From a checkpoint of a small mixture-of-experts model trained on Wikipedia: 36.2M parameters, 636M tokens.
Below are experts of layer 2 (counted from 0) of a mixture-of-experts language model. Rows are named router (the router's row for the expert) and show model dimensions 0-127. Each number is 500 + 40 x the weight over its row's rms, rounded and kept within 0 to 999. Numbers have three digits each.
After each expert's rows: "comes before" lists some tokens at least twice as common just after its tokens as in all text. This comes from a sample of Wikipedia text that the model never trained on. Tokens count by the router's weight.

# expert 120
router:509528518510572533462503571491507436518428450482467512479455411522549538510477501512528518468493436465599592528425491479533473513469462495474468493456510465423445463511491456481453403535412490439480458578508459532531519469522535559533532471501504501497559452485430537455504477511425539499452478501459478525473473541499527439492411476483500529562503509499447537466503491527515488437533
comes before: "A", "C", "S", "R", ")", "T"

# expert 204
router:467444486497454603540498473486488501510583494503546502574452556496557470565460519524430497497505485498495572572542512509467491527466525458528547492431471477450532513510529597476535384604499511503566507475575461563526458493540473525544471476453542470563507483484512496560520476539498484463551568511513499508493495441558539514499507587480494517485495515500474465511504552453551530466452
comes before: " |", ",", ")", " States", ":", "."

# expert 151
router:475494452487575527544499498494483497472507462497527500489447523473488527519472509538518517442486469585478464537464574463557460521549473464544502447464501495523569465518459517465485385534461459402482547534455433407521537526565514508514465424488542543537520457451488488499524472501534466497442534597455530470517476470517486438449472576463421546457529492539519494510491448503484544457436
comes before: " |", ".", ",", ")", "–", "–19"

# expert 140
router:577449507443521507526417513531515546507497539504556493475507525445458495521462489416526484506533480522520480493391512460588501498500497495491472483506508505436506523446556506533590487497521518495502435569487539481540502575479582529412443440543508494562470486463518541529457501558516409440422466481523503490453512443490590491514546492465519456455546502546513565477446516482518488513531
comes before: " a", " ", " the", " been", " not", " also"

# expert 121
router:460509522475458547547482522459464490575504506551524508446556504474501483447438566543476435518559521509556478523516484503571476502522536460478475455474455579532427518570492530488519464497512526546547485457453468492462484560558475494534497587475512496501524437511539487390480530441421536559451481441487557474476509491513565465557501445476483493467538454438536503535538532467520506514606
comes before: " 19", "s", " of", ",", ".", " 18"

# expert 47
router:480473547483500472479544469444463436526548532505466522475507496517508569547477447504440528495479528513492510457554495532489445462446480512521476512507496521517506591449589458523536533469531515457456474461501559441465442416465507469496525608453478516537460528505499531556461449467496429542508439573466462529499509524476386573494504494535527580513513569479501472452487493481423549514440
comes before: "\n", " ", " 1", " 0", " 2", " 3"

# expert 25
router:588490528581507421425455480535540481542587588494483508509433566544532514442502570511497519522449540551453477488472557533479472526515462511478475456406542514483479497446459461506496558525539445470504518523521517509513485503558491514455474499509476505445464555548460494537487482513520523549496553586491489570523468477557497514521532503523546469587471498497430466492440451448566489512573
comes before: " the", "ten", " a", "f", " his", "fer"

# expert 20
router:487471441475481511481537482492562515465480458447512478470545517440471542514559488489508428439535468551576556481562473487534505438530558458427451438480503495462572513489502513546452551418500480414562532487550513538493463481496509563536469498449525534523520488480512445547474512568426450559537528589562534452486517529497450549469457462441499525533501491440559501520461528486540498502443
comes before: " and", " the", " which", " 19", " he", " but"

# expert 34
router:516458518522520480426460524549594479467493549494451508456506528527498552476487519580533447538511519567514522472569560550482496448512523458434467487399500557489463479437451491567454495494584432524556467541396543524513536480519455543485464459437551505478505548524481542540497462491446520471488549543413490479538521581530466463438485527503494498539510494444530504476508496500516536500449
comes before: " the", " 19", " a", "ten", " his", " 18"

# expert 230
router:529506556470502489565517506392511483482510540413531457410513472532508562514541453508478433418545479552537492492505502481588530464504631491478431478521506541442503480458484464506477468543536456475538481474492546445526490574481568541493498505464565483468614481506520492535424504518499441434470491527530532461476503481484533454454554507459515512461479494521459490536448539486521485500515
comes before: " been", " a", " ", " not", " the", " and"

# expert 50
router:442539533430427509531529518480468485520487519470541522499511503590515492516517496466460571510490536482443536534550381595466529554457515443480497424483504419511480503594450467484472504534547534532515557548476477528483445553508444516496490528539532462441498484560483488499534561510509570519468512504554533495556474495569552469526564519514547502485482584466473538470495521460485454426478
comes before: "s", "d", " 19", "W", " he", "ring"

# expert 252
router:435479501430474466599550451466537490492498486485486506513571479461503552489544476457463417449502550560482468449538472500543520420546533543497471444499485504465588451437471499501541444547545531535595535502469480506453484539529543502572485543440489483401469513486492530477530473493510583478527481533448470478483474542503525464491480471539466531471561505580551503444455458501484458473544
comes before: "s", "ed", " of", "d", "ity", "ion"

# expert 246
router:463470480460538531474583406484492509519499523514462487479440498495572452560539477470416536536471462495468445466448531586485559545465461551530500500379502474523552526504464479537504452485562511530477461464553464537441566458505468482528549482523486462547474528460537506580553527436527538482467504487515486511458456486463601491467505476478517487525526442515449515518397522510522472469509
comes before: "|", "-", "\n", "---|---|---|---|", "as", "e"

# expert 148
router:461535534508516566412544533496512526452558506430537488528434534475454471610454497500594401479591518526491459461524558486458476452502583548453470517463476471453496521533551516539496512471457515552596510493489470535510489445469523518527461504475541525535558542486450510562526526558467535494486567562486464486512558468486544446512480539528509498502557440487541468474484515513544482528503
comes before: "\n", "=", " 1", " \"", " S", " A"

# expert 255
router:581540480530489510516505495541464506515520487495516488477461562531488468531418507529564556503528514583479474554467519524548517551536473449456536460461553458510544463524484489428549450551461440425458595555438442441543544486571500542473528448508519517519498534507531479442522452457495533531475559580470548507532493504507484447426450542448453563483479467551449473472509469533491513445510
comes before: " |", "°", ".", ",", ")", "′"

# expert 197
router:505488571553491566572524404480480483428508475494594581501475451512485494528426543467485561513524568515472527521515442488479423545505526467471473444502507521476489539492525564583523560475502525501531451461501537507442484500455511461521494537454515461458462554571573502464473490493577540444509481488568471497537566457513516503593545487537530497537424548511500543470470461500515475536489
comes before: " a", " the", " ", " been", " an", "st"

# expert 219
router:494440559539532535481482514437489483424504541571487541485446544475452456538461469418501504507498502500486563429568479520536475550603578515478454446554528458552491520516569554510508557524500460540553554489493433520539484467490439497528485501498466482466503545515437385458522507516531551560518522473539466530466509500482494548468432463485519515463545527522436562467483526525474493573515
comes before: "\n", "==", "The", "In", "===", "-"

# expert 221
router:521506460491533512544457568478614515426573570506478546494566503553474572474511479497604462490553504554539503457500480510424490500447585471429440473537477510533464473522488537558422538513459466421546468471527494480501464553508492501495561499493517464557476449451460524537504476475506496527566518486447508527531584562470486498416491531517497437490453527470514515477503509490547520508524
comes before: " the", " ", " a", " to", " his", " in"

# expert 30
router:442530523508528609537523548519570506486566441562497527445484486507489544520534448497490452497452492466480468427546530546441434509546515526496448498569459499517583485510495564489515499544436515540558529484527528466507477553461439470471529520507465475489479530476477441459526465557545452498491545466523492439545477528493437491534525517540515481471444539464523593448374514538527530476454
comes before: " the", " to", " by", " in", " a", " was"

# expert 97
router:483589473588503566476477505542444568525518434488511520430533516494507535432513478484446439477516503461489462522512482534546529494570496498531504550562483522468527522489548507582559519528459429511475553458471520507506507454503575516458519454536452437535510514515494594463448530492478448492542529477487513440506456443492562490490492525495509486516503433385528550550488577498454459526425
comes before: ".", " of", ",", " in", " and", "point"

# expert 60
router:515536491589467513521527508530538503545524467474449532424430551490542576525492550438577517470504522555479497580606521585565437542454521508459493534497505499457538478551451476472490454556491529551473528528504482555508521431480527552486491543512484476465557477594489491424550461492497491487533533535506437551544518513496450504509493465566504482477512523483535493499567440547519566495449
comes before: " |", "%", ")", " was", " is", "."

# expert 36
router:486447540509521488424558477544487462544495443465457544529469537532525539546435530503522501455465555481497487543463518541517504439427453446441503480488493447491494522490493473427463512516497560532544505536536478557467501456523513436537531443474471466542454507590426477587519519485501519437525499470539417568484531493545505526517503496579561461472422510569433504527496440548536537437517
comes before: "-", "\n", "A", "S", "C", ")"

# expert 24
router:472446455577534509532455489426467489454496479439496516494483475528495472533435530542451439490514494471510445499529472524578497482488466501540430512540553490502579506459432518525454463509482492568457501528447457468516553554541523484512543563444510528502471494494445543483468545541489524508477480538503505522517561484458418407510501535430427500556489442488547447575556529436484475472600
comes before: " |", ".", ",", ";", "th", "00"

# expert 251
router:535582532438506540518467479472471476518471505543517518511516537542513519516547540533570522478497496596457483444448453499484550413511453516474453436586551550451478513444438517470556512461504551506485542481581450482493466576565485469542472530519511556538500518415487457460497480538536535486530533459519500489504553503528422555526467494584517595471509519516506540503521462443520548530468
comes before: "s", "ity", "ive", "ing", "ed", ")"

# expert 5
router:489541511480495503520570563462478471473410504539491494555516567563501479506487527504407505498522496459461452530517451457526481441479463441456522491512461498521512488469490575591567490518548551462580535455561547540539446545473549523451506439457518541454586538565436486560556461485530482563516495447460455509545483514548533481484507509555487430442504446510497477532496553485479497531464
comes before: "s", "ed", "ence", "red", " to", "ent"

# expert 125
router:456558472615423543499484450425533494498472482498533487473526531515449491570524496520423569459525438586533484542480455479513476482451572462461497466474501551496561550536559508499475507539497512470481542543510481541500517465481523524565477506521584518511540436496519506509543416529552488543479534494454442485519502504505528484466436568484426489513487514446492471508495491499433631469505
comes before: " |", "″", ",", "′", ")", "."

# expert 11
router:527534489482476500495452553548477535477496532499556540536434558536478503487493511568515459562523469474481493569456431436548513568490517495429423479526505466545461526484393500504525523518529501557518512409523539522537535517513489507504553532510498555518561502496522508502586532492481530579562535427537516504497521552473474472525525536576536441489461534437593438509417540492520493548534
comes before: "|", "\n", "-", "20", "2", "M"

# expert 239
router:495471513570463513465469527521572429500519521460507472485472435472527560539475461469541439476537426519487574509566496483469533475472564495451532496500573543522561509467517493541478432532524514457584507521453430508441560449515412493535509549498557540462551532499483496530507520547421459498570458483401475465460553461537489500493438529440528494486525458497549491556554493487498482539458
comes before: " ", " first", " f", " re", " same", " own"

# expert 178
router:415456527441447530498476526531558540520478522493499533445506468483431509505490453531496439537567560524480558471526509524533500456493476523484506428399523501545423487468556491546474544451445481490531405565478550474471470469472469528441458522462507553512467521566564534533562532487540416473478544573445492503505423533517520560421512445481507544525501454529514532512491524472493508451483
comes before: " the", " 19", " a", " his", "ten", " 18"

# expert 78
router:529475517440397456552505505572550453553523456496459467529467534446534472461521492459466541509453508479454442492552497545479431567525534471550544453501452500528558536560597496496499508534449518515462546557526533509473540527470550457492500512491449431486489553481471452442448500516527546522470523446499566569550476453500561495439497527534522557459452428486489515450579485511462469479498
comes before: " |", "%", "1", "2", ")", "00"

# expert 137
router:500508460497437518497469626448531458457528452535545458454439492500505483543482480468499503525459554485529495500510475578536489487509524517505529537509556508465466531441551483575526424566512542552509533508479492487527472530445566514433525487473486488465537465579433458417522502410497514521513486507473538469513477512497552476510456537506459493445476533378464525451511574551495558444448
comes before: " of", ",", "al", ".", "ed", " in"

# expert 174
router:423448493453534524560501561438516518529496517573558437471467515501531459511483521558458473439551526503493580536550547567522452549480516468412561460508511546516527480488465469463466548572547461559507511479522476507460448497482481474516494504456495421528573563491456455521471511493555538518549468499505440426428507518512484446498478497538510587455561527488490495451533493418533529493456
comes before: ",", "\n", ".", " (", " of", " and"

# expert 158
router:431400521526516507553409534511462495499537447432465565425502509444479461470473526435460524424499402490514525490539526460501471466467500472543492459491542535561500482547509451548452505483458475488476534521564541531508553605488483513559434504494544473449484469486485535470501492480493529520486458447467502525529503494480481500427449535419469469532471476440539496580565425500515484509546
comes before: " |", ",", ".", ";", ")", "96"

# expert 147
router:506482573516529544523538534520483498524536497574572566468476489508510448515515489478521554511513425542490475506511435521538442559456530477480524557531608490498438488471579573484510483593567548485436473475533559490462493555510556508468457481453481511467507508553497495507524587546509524441501494529527380493533521486450476492418540475497542491480533512523472567550557507536523517519453
comes before: " a", " ", " re", " released", "re", " an"

# expert 171
router:570431526486502417477509490494483458510529544531526461499471430518499555533469488556508525444473551545472443489544479507529490490454443545506542512475619533433496397473423483493568520484518531444488470468502514491475475419485427465488612487517467491531453447500548527513491497501498447455482456560479531428509519587432512479537525540477523480504539550437485539474498524504493507457465
comes before: "\n", " ", " 0", " 1", " 2", " 3"

# expert 76
router:537518444469538485467509509468588546494436486504508427484533532539456484534530528511516496459506514563569530504553467474567551524474564481450492512499506497400564489441452509483541533483547497514548468489551519512477473531541500562501520460502570509543608457490505547501473509534427443530542554611534562462461499575450533456462460479443520458549512504452499544531509518528496443499468
comes before: " and", " the", " which", " but", " 19", " he"

# expert 196
router:505466521443472429509497534461549496557569485441498476487492535516511433483508522534457497532529514493503504570588434541467487514491513483556482518468530471394555483581459488540427469519431487510572478543476512493530457510549435558500539537510560521492550453491474536465531485481560440502494481508480478566483469464535509443489431500539470501412466533442437426456534504539537424514526
comes before: "ly", " ", " of", " as", " in", " and"

# expert 69
router:512474497551536437462486503422474461422425575528412411542441514486506542533523515537454485475492502500497547500461475488540536453445562533460479511429494484488516466462441413515481497495492524474452510483502520483505573546458479506519472502460578574543582492469499554544435541485537492534543488496399467506435533537449481431472469531451481466456475511517543471567478481493500470531485
comes before: "-", "|", "\n", "=", "==", "|---|---|"

# expert 248
router:500458545531551505510544491512576507513557569479516489496551451499503581459442524487557516496542538470569495468519571556480502482464628453463505574461448509513508460455484499531453518475445401468555526456547515517451526530455505584450525548470431509583559493493451496518559452467498508470524509476507473480518559560433524449479443478512544473520519493498514460530478515479449470465507
comes before: " the", " ", " was", " a", " re", " is"

# expert 83
router:420442547458516507462537470565464438520507473566464537437453438494467491537509532442454505569487493414494519422530485543499437521479519547524439518567495509518491530512561536549503494520493562529529476487479529492504450455452488466484462469512456457508538466489534504534493559525496446463513575510490446493530494531506502396536461463547519596450506485480515555527457518566487568558416
comes before: " 0", "\n", " ", " 1", " 2", " 3"

# expert 90
router:595465441500543454464529509521443581529564513540439490435486535505468481502429533505501539490493514498477441419547489483587521486552535568547540571527513578440489481494468534499553496512467489512464531452463536544434462469468512448501575453489471497488463497496499561534499503489526486495505487468534524416502501461484434453518442486429529507563580496575579523439500500499464502485517
comes before: "\n", " ", " 0", " 1", " 2", " 3"

# expert 132
router:459459489486513561537523502440492495391568457444461465440515499461533503515469460540473480494475479517516482535505510545579477488527455558540447444493566554531515423470498511496449469491495489465461468478483497473513579543547568488536466533476525541533482485481428553470517531520469474497506498594466533504493613568496491460517437551490401511511559504433568451529522487504447477490545
comes before: " |", ".", ",", ")", "00", "–"

# expert 13
router:594521514521480470507478457517511541466475538478488461462539496449440532463489519438540522516504436454434599513479434536528508532461465495558459515541490571509482551492580434519560455465575449449447464472510492515522520480479481513488533478542424484449485539507588425515428462513419500529508518490492438543516499500451508448475536526514569491498509473464505555545575434486512500474442
comes before: ",", ".", "ite", " of", " and", ":"

# expert 236
router:583523518509526497542491459500534470539550546450511474503480520526452494551496461558510492468519477499481565536509530464528575516510468469468437520465481564467500535497499508550547449478526448486440396477461470564536423528549463557443578463547548562542493431452527470553480505557472524472432555460472440501507466504532522519478530582485488552436516510453523496454462519427436479506450
comes before: ",", ".", " of", " and", " in", " were"

# expert 192
router:530488497518437517527537592478481549512570489597541504554497524479483563467543503479542480438465512550489428488572538513543467468493494470465431550558476514522545510523429541543424481549487551554572557449447494518525468427448541458490474550484489551427500529526541484483527449513495513465519497455515506557488518565535429541478468547554518522491470537424459540460516528503521510443520
comes before: " by", " in", " to", " the", " on", " with"

# expert 176
router:427508519571443472481474454465558450518551516522543485524451544498569423469589449514451492506510447511547531562519453564518467514429577527471456531500456497513501500543477472470510422554521519532518536520506460506474429456488516496509559546499524439498457535441502475459443440467479474533451458522424423545501545495471537552456486503475508523499477459479492442480473548513415560471549
comes before: " of", ".", ",", "-", " in", " and"

# expert 117
router:512484531571464442461481558463483573520563463502534457476457507546468531564498466456520465528420506492473562519530524502479484491521450488475524471553512517515502513535570460462438511567547539455544575529450463496480474483565532457532469514537445501523513498477543481532523572433532491518503543413537551474442568467549478506497494527438582462516444496551436575552517527493463459568467
comes before: " ", " first", " same", " United", " f", "m"

# expert 128
router:469504531521507535487446511546471496471490544468514498473485404446467461537447490519484476540486478469516492540466464520542462492508478492530475483513585545540527437447479490528515450517453502513451449556472472444553558553543504531475468502488516552556479518452540530560525516450471467534497521540421465479500531560450430452491506515447361544519520470418537499548514398451465575471541
comes before: " |", ";", ".", ",", "–", "–1"

# expert 80
router:421393499558453498468529496460568463470520537491513501560490489451528512542570560451510481553441500455479466498494530559570487569468406421527471479476521498527541503558548478540473449452587512528504485466498446519523484399473454494498535470533451455483470462485464465491553546503470544455475506463454445496472509470491535505429497502507504533484466516416504556453488560519518511487430
comes before: "==", ",", ".", " of", "===", " and"

# expert 67
router:499485548475499546567556495436528494508502500470574486430471438460489480483440488512414470500495556480486486497558524539571519532546580557480512528572493536421495476517493487507472496551450459460547529487492463446484460531526450556447505468450520460467562508527510472457526493421446455524510430536446510382476541540515519443464451468547421477480514575496505517474521540508499556522490
comes before: " of", "s", ".", ",", " in", " and"

# expert 226
router:457512547526440502532473539498553483515463506504528471459503526421410452456530550523469523471544526537518479516502446515527496468472568465538501544471529462491561528570456453471495596569443522566568496470482459543468465496497503510541476491467526516518480501562419441452591459518492483459512399534531441526459537488557522457475472510587517527461489533487489530503455433553537492531558
comes before: "s", ",", " of", "ic", "ity", "ities"

# expert 87
router:417523518546413517540515396486522431514532583472570530530543422531522474472528484490465519503481484476490542480461448486548513466484538507552421489478471481539561503527522486457523503520449536530541540520521526502488469529502473519536466460439545496545470516497513526529503495487512595500475496571502391446509455443514568530555434500526512481552508501540499482555384465521427522516524
comes before: "|", "ic", "y", "-", "t", "th"

# expert 211
router:473530496542397481505504534586533403541510462514444452549493465518516514459548433496488459415485535453492452539523525540519515460515553468522488579473453497459567521481486464501537428554444466539525531541489542491534481524511520469445566472454518479484509515479475523454499466412548502496449575450473561475532505512479484508516503509462466469503520425520580533486462581460455557443538
comes before: "ed", "ing", " to", ".", " of", " by"

# expert 181
router:523453508552476474458448534512593465472515482484485507467535368493480513528488486549562468450546436543493517507501514440475546489478664487442500532494565554498515483433471473510464480526549522436542520529439469503500533474548476481519506515470562550494592431472480524495510518487474502486539492525435524445486571519531486406478481560471521508499469523512503488539528515506467493553452
comes before: " ", " first", "cc", " f", " p", " re"

# expert 116
router:504555573493568489481535490543513499588557542460543499457566473565494508507588503580540472527455544536415538447513539491493498494508504451485458540531440485513501495464463552438483506458461533506489543495475516563533495555492498440458490524531483513463492568396545531517503450433476524485460531458482594552504484480439447478551475505457468574464429492460473517482492506460469531484561
comes before: " by", " to", " in", " the", " as", " with"

# expert 234
router:487505525478519484476425444526498524456519559499504508470540493525440503475543491485456530555563513542454541523515536462468484495475511475452400468435597483448478506418545515561493489550563553434545467474502520466499476542491468561479495498443542518497474473482513565539465493443455491484531546532444481528559554460536576480462514574528513523567436515462546535436425455481544461540452
comes before: " the", " a", " an", " well", " his", ":"

# expert 213
router:501502422527555555477515450411489526512439515475449452579497474546509472488504467465487510590537525479508475490476478527516552490537453491519495480493486542505453460482531528540453523459585483481495509464491458462563516438486537516479545409540486515500486485541535539564579453493549548508519459435430536465541424522518532541487485466381533481443493489499431472435527575531513481455475
comes before: "|", "ed", "re", "er", "al", "e"

# expert 180
router:529516474512458464430513493539464527497510510432490535514519553434498448429580533535512458531489509549466509460496496467518499525560476545572536479438486495538404516523576529553454542477426513531559489521535554559530563538445504568540589534505475525449491537483481490433466533509453485468437502473508562450454472484561507474462538529553534520470462465454518516561557545526459451544500
comes before: " the", " 19", "20", "st", "f", "c"

# expert 154
router:469503570533527528419602506495523437521489556492513478488553511543488449564492528513495512460449470531484449576514524532477548538514475486526527476494506450485462502508460598522501545523480486568498470450452498449544475536473474455470504520518531529499521530501457504469583490528515456518420624456556444460503500434484487471483493489508497496455505435501455492474550575412553412520553
comes before: "s", " century", " been", "ough", " place", " was"

# expert 57
router:520453432479465526488505546475487531497518503468435498489516485523507563491502460472563439527529464501473484449557464422460499496443528552534470506496546545469469488531496491522534517456548534487510485414490484458499464445440434465527515581438517552526488508443482549506470423558440431559459502555452526504538565634454484462567511467494508514533499520454511479471475517508421552558457
comes before: " ", "\n", " 1", " 0", " 2", " 3"

# expert 215
router:542466492580593541561455498494457525492434498462533480428484537540526542521454564507488516572485424501491528483503531493517604485506505531543580449430519452543479507503558516492501579411507414446469457491481470567471496503510496509585529491518518484536458570513554488514496508534476503528512533576521498461530454483408524492549493527488564521536536484523479472519559524542559505515521
comes before: "\n", " |", "n", "y", " =", "om"

# expert 113
router:475451536489573518542508487419604499527518492441541519435525481442488532461507519484443428484532504533470499577539576471572506449545521545483487541515517525506477470545432500488473461543448457491557466479524477540440469537519428538508508510500511472441523555502515466470475496460410465503465476556498473393496519551392513498506509485477435519504576530506551444482500526518491462450474
comes before: " of", ".", " was", "s", ",", " in"

# expert 144
router:515503533462511555447516550498484510450503555453519457499470508544471538515465464605521413459486482495481448533501517539578534519490556528519498558564537505451498474467469442470539552561546531522541416451533492456461457520523514508469553482559458504559554453543546434510470449524445483462497560561525543404518567577461457443492487519525527467503530556513431521499539514491501475475481
comes before: "\n", " The", " In", " He", " It", " 1"

# expert 3
router:485487444535545473477456522489477454457455506481438458539541412439429480489510495502567463522499504511511515493506543508468556456507501526496484502484498539461529477468474445562504491494535467460511443568494441471486572472531447516508511486476512559521621464469457564521462476553468464484505474555523460480530548554454488459479499550444414496550512493448587525533452432531510617557515
comes before: " |", "com", "•", "e", "ne", "act"

# expert 169
router:441481483551517552486479476526455465404521593507497499462497466474498441533444497499478426540490419464487466506500498475513456533502486517559449496464513531555570491505484497470471467491463431479451507500547460471483577484545532536525436532427555560532465469459524537513495467544458488557483524499464515533554566549471453461526469490491382530542500523425518542570542420499459555513516
comes before: " |", ".", ",", ";", "–", "th"

# expert 66
router:517482534480477526493517479446551520481454514472567551517495526562482525551483488543515436557532462481468461476508473426548525474590581544469441414508530473502538510523401438493484511522555546521475558466517530546477488538473471468452507452496508503499511504483419422538520509523467538465419547513506454517521449534441454516537528532545516450442482535484513520453441548580545486591523
comes before: "\n", "==", "The", "|", "===", "In"

# expert 157
router:467444497591546485454472523485498474473430537535408513533484515502517561543487497535527491490493484478489592461521493468543542474468573537452452494438497476495503467475435479522499432453514502516496517503496509537457592484455482479557479490382502563511607501496470558541474512502497530533546524524379471515497560558446449439489447498458509499473499520484589471532495490499506484525454
comes before: "-", "\n", "|", "==", "The", "="

# expert 61
router:494477526487570427469507546453489507513525557447519488494528463437471523561522466525483411444550484483553472525562568488546558487487582540444551504500554516441546506508403481491494519538470499534514491466537548446525488454548538466516517491481557459497590436470459463551487501510514412496557528485533493479409469508459529507511528575511510466521487501524517475450490461419450473480421
comes before: "\n", " The", " In", " He", " It", " This"

# expert 44
router:472510492494512495477475514521539471419532568494528463432530469506453552481445446521501436507577487553482555418537540522542518453494535490417462488455570563462488475442474464549436478487477471475551454509447523440470489534521505546492478529395520511473508478466472523529451445494486479462599527521426546535541497580496511486498503572473497468582443519469496493504421508528517496514449
comes before: " the", " a", " ", " be", " his", " re"

# expert 48
router:466550602472529514453545463430465498603563494460529519461408541575460416551517509485592473551490482518560510467466547514450469515527509534474456498400463492551471538477559491539480539494517541517493483512538501539541463536432438501521476485523489559460459485510504469514486549540512607547446515493556509524517487439539536552501516485467505464480510464496544477462510497507448486458525
comes before: "-", "it", "and", "=", "ru", "ite"

# expert 99
router:486478492451504517501525526501520505559441502544488487500524544463507549458472478475453523506580484486452449514505526497526550471516503512491464530509513409474462503516461491589544500515422544483532520448568455501446539540547508414474462514576435477526509574434512521478492567398550461491483516522462532443482501490511557527526532459508440468443613466568545493437504503518576529555481
comes before: "s", "ing", "ed", " of", "er", " to"

# expert 81
router:542516459486493555547467444480440481504546548521505535509509462535542599529541497563530516539553556512450443469510468523511506488565469517476557559569506501559546549550489534573445585510507559456485514552449523480505544460485494482570529451522493568583495518527534548547568475564514470445509543475544496526514508464506468545512439471530533481539512520533425510559415531494504540542501
comes before: " by", "er", " to", " in", "ed", "o"

# expert 153
router:514464418555532456489480546463492432455456557500431441505486398497437504514504498498561463522495490523496513505479546503480514472499526521466476483504490514461532491437460446570504479493522474432480466555507470455477563473549458543490528494480507566529592485498461546533463515509484426491516485556524476465478553584437474476466483543500397460529441468436506534526457424521489593562508
comes before: " |", "-", "com", "•", "[", "day"

# expert 55
router:505531505504510418438516479504501534511490448544509500566516454466537488403546483452491525526523502441427503525527533609520448551566489472476476539457472495500476488544479437470542515533462545474451524541486551458496432479501530534502456434491485415514507470549560525557502570440495504486443472469558500514538495483522559570468509479506502486433510366527509476511561497548549467469527
comes before: "\n", " |", "-", "point", "ive", "unt"

# expert 14
router:465477524544496525499525474537492492544519522534490485557510522437529553492513464482453537454414532440469476518431495528534434419469400482545527476586466481595423500520500535496477489485502519423473499495530519547474482435512476482439452487554464476484449499529453502464474482462482453558434529431569438604571507493512476543490486455530539474505500522553553484472562458524537514492471
comes before: " |", "%", ")", ";", " (", "A"

# expert 250
router:449514539515485442485538494521515535505491537491549408558471553485456465522563550585549549538556532533516450468549534510477482546531447464457460510591514503545472540534460500457517471424517505470545529421454486504550497482448516479465526502491502498506525528477520442494539457548509442480489449474485512559454497554522526562432561500468470503425510433522434439461578566466487516488570
comes before: "s", "al", "ia", "ff", "rect", "ple"

# expert 193
router:549548502482493533484512507418562493440489604498471459495466468508432530493515473496492474460524538463495549458492496545559572480513462469464502553471489541462538511494498506562551453485545449508460438498416485473475494471551485596530545471473541557481505428501518515511445526511454534520595487451420485528562565498518490513416454539507426516489498438452528549515531483453470561504451
comes before: ",", ".", "ion", " of", " and", ":"

# expert 195
router:528473462475455527456544499547552551480556523502523483525481489471458548490446503515498477492432599399406505579509479506519428512478451519552485491510445483489573564516526541506524462530508450534522437428460483507488527534520459585507500519519448489557476533516431520498542569550449548457539548439525449517523513494561513513491488509546522450502460505458430573517528506489472429551469
comes before: ".", ",", " and", " of", " in", ":"

# expert 119
router:491525484456450543533507480435536479500534500535485460548561503524577524526481466536472474516482580487487435500522525498527576399562539481523484523515528446519505473447478514460538462468472520493584520509598446500486456473544511452524499453406474506455506484488505437450540513457545465481524456506444509481453505567554488537491422489497476544448492531518492417408478574509524483412509
comes before: "ed", "s", " of", "ment", ".", "ing"

# expert 37
router:498480501552530420445522450548464470459442527436438514525640499450526478438479514449511505550510442475549496515525546438549490519490442492522552468532473471486518516552484452492551478496469477517495495574534495560516569443470498448534499512487529482442553504532481461538526460457490472544533539437523498554564474449488554469463599451494533474567521494448430503495551483508472464484546
comes before: "\n", " The", " It", " He", " In", "5"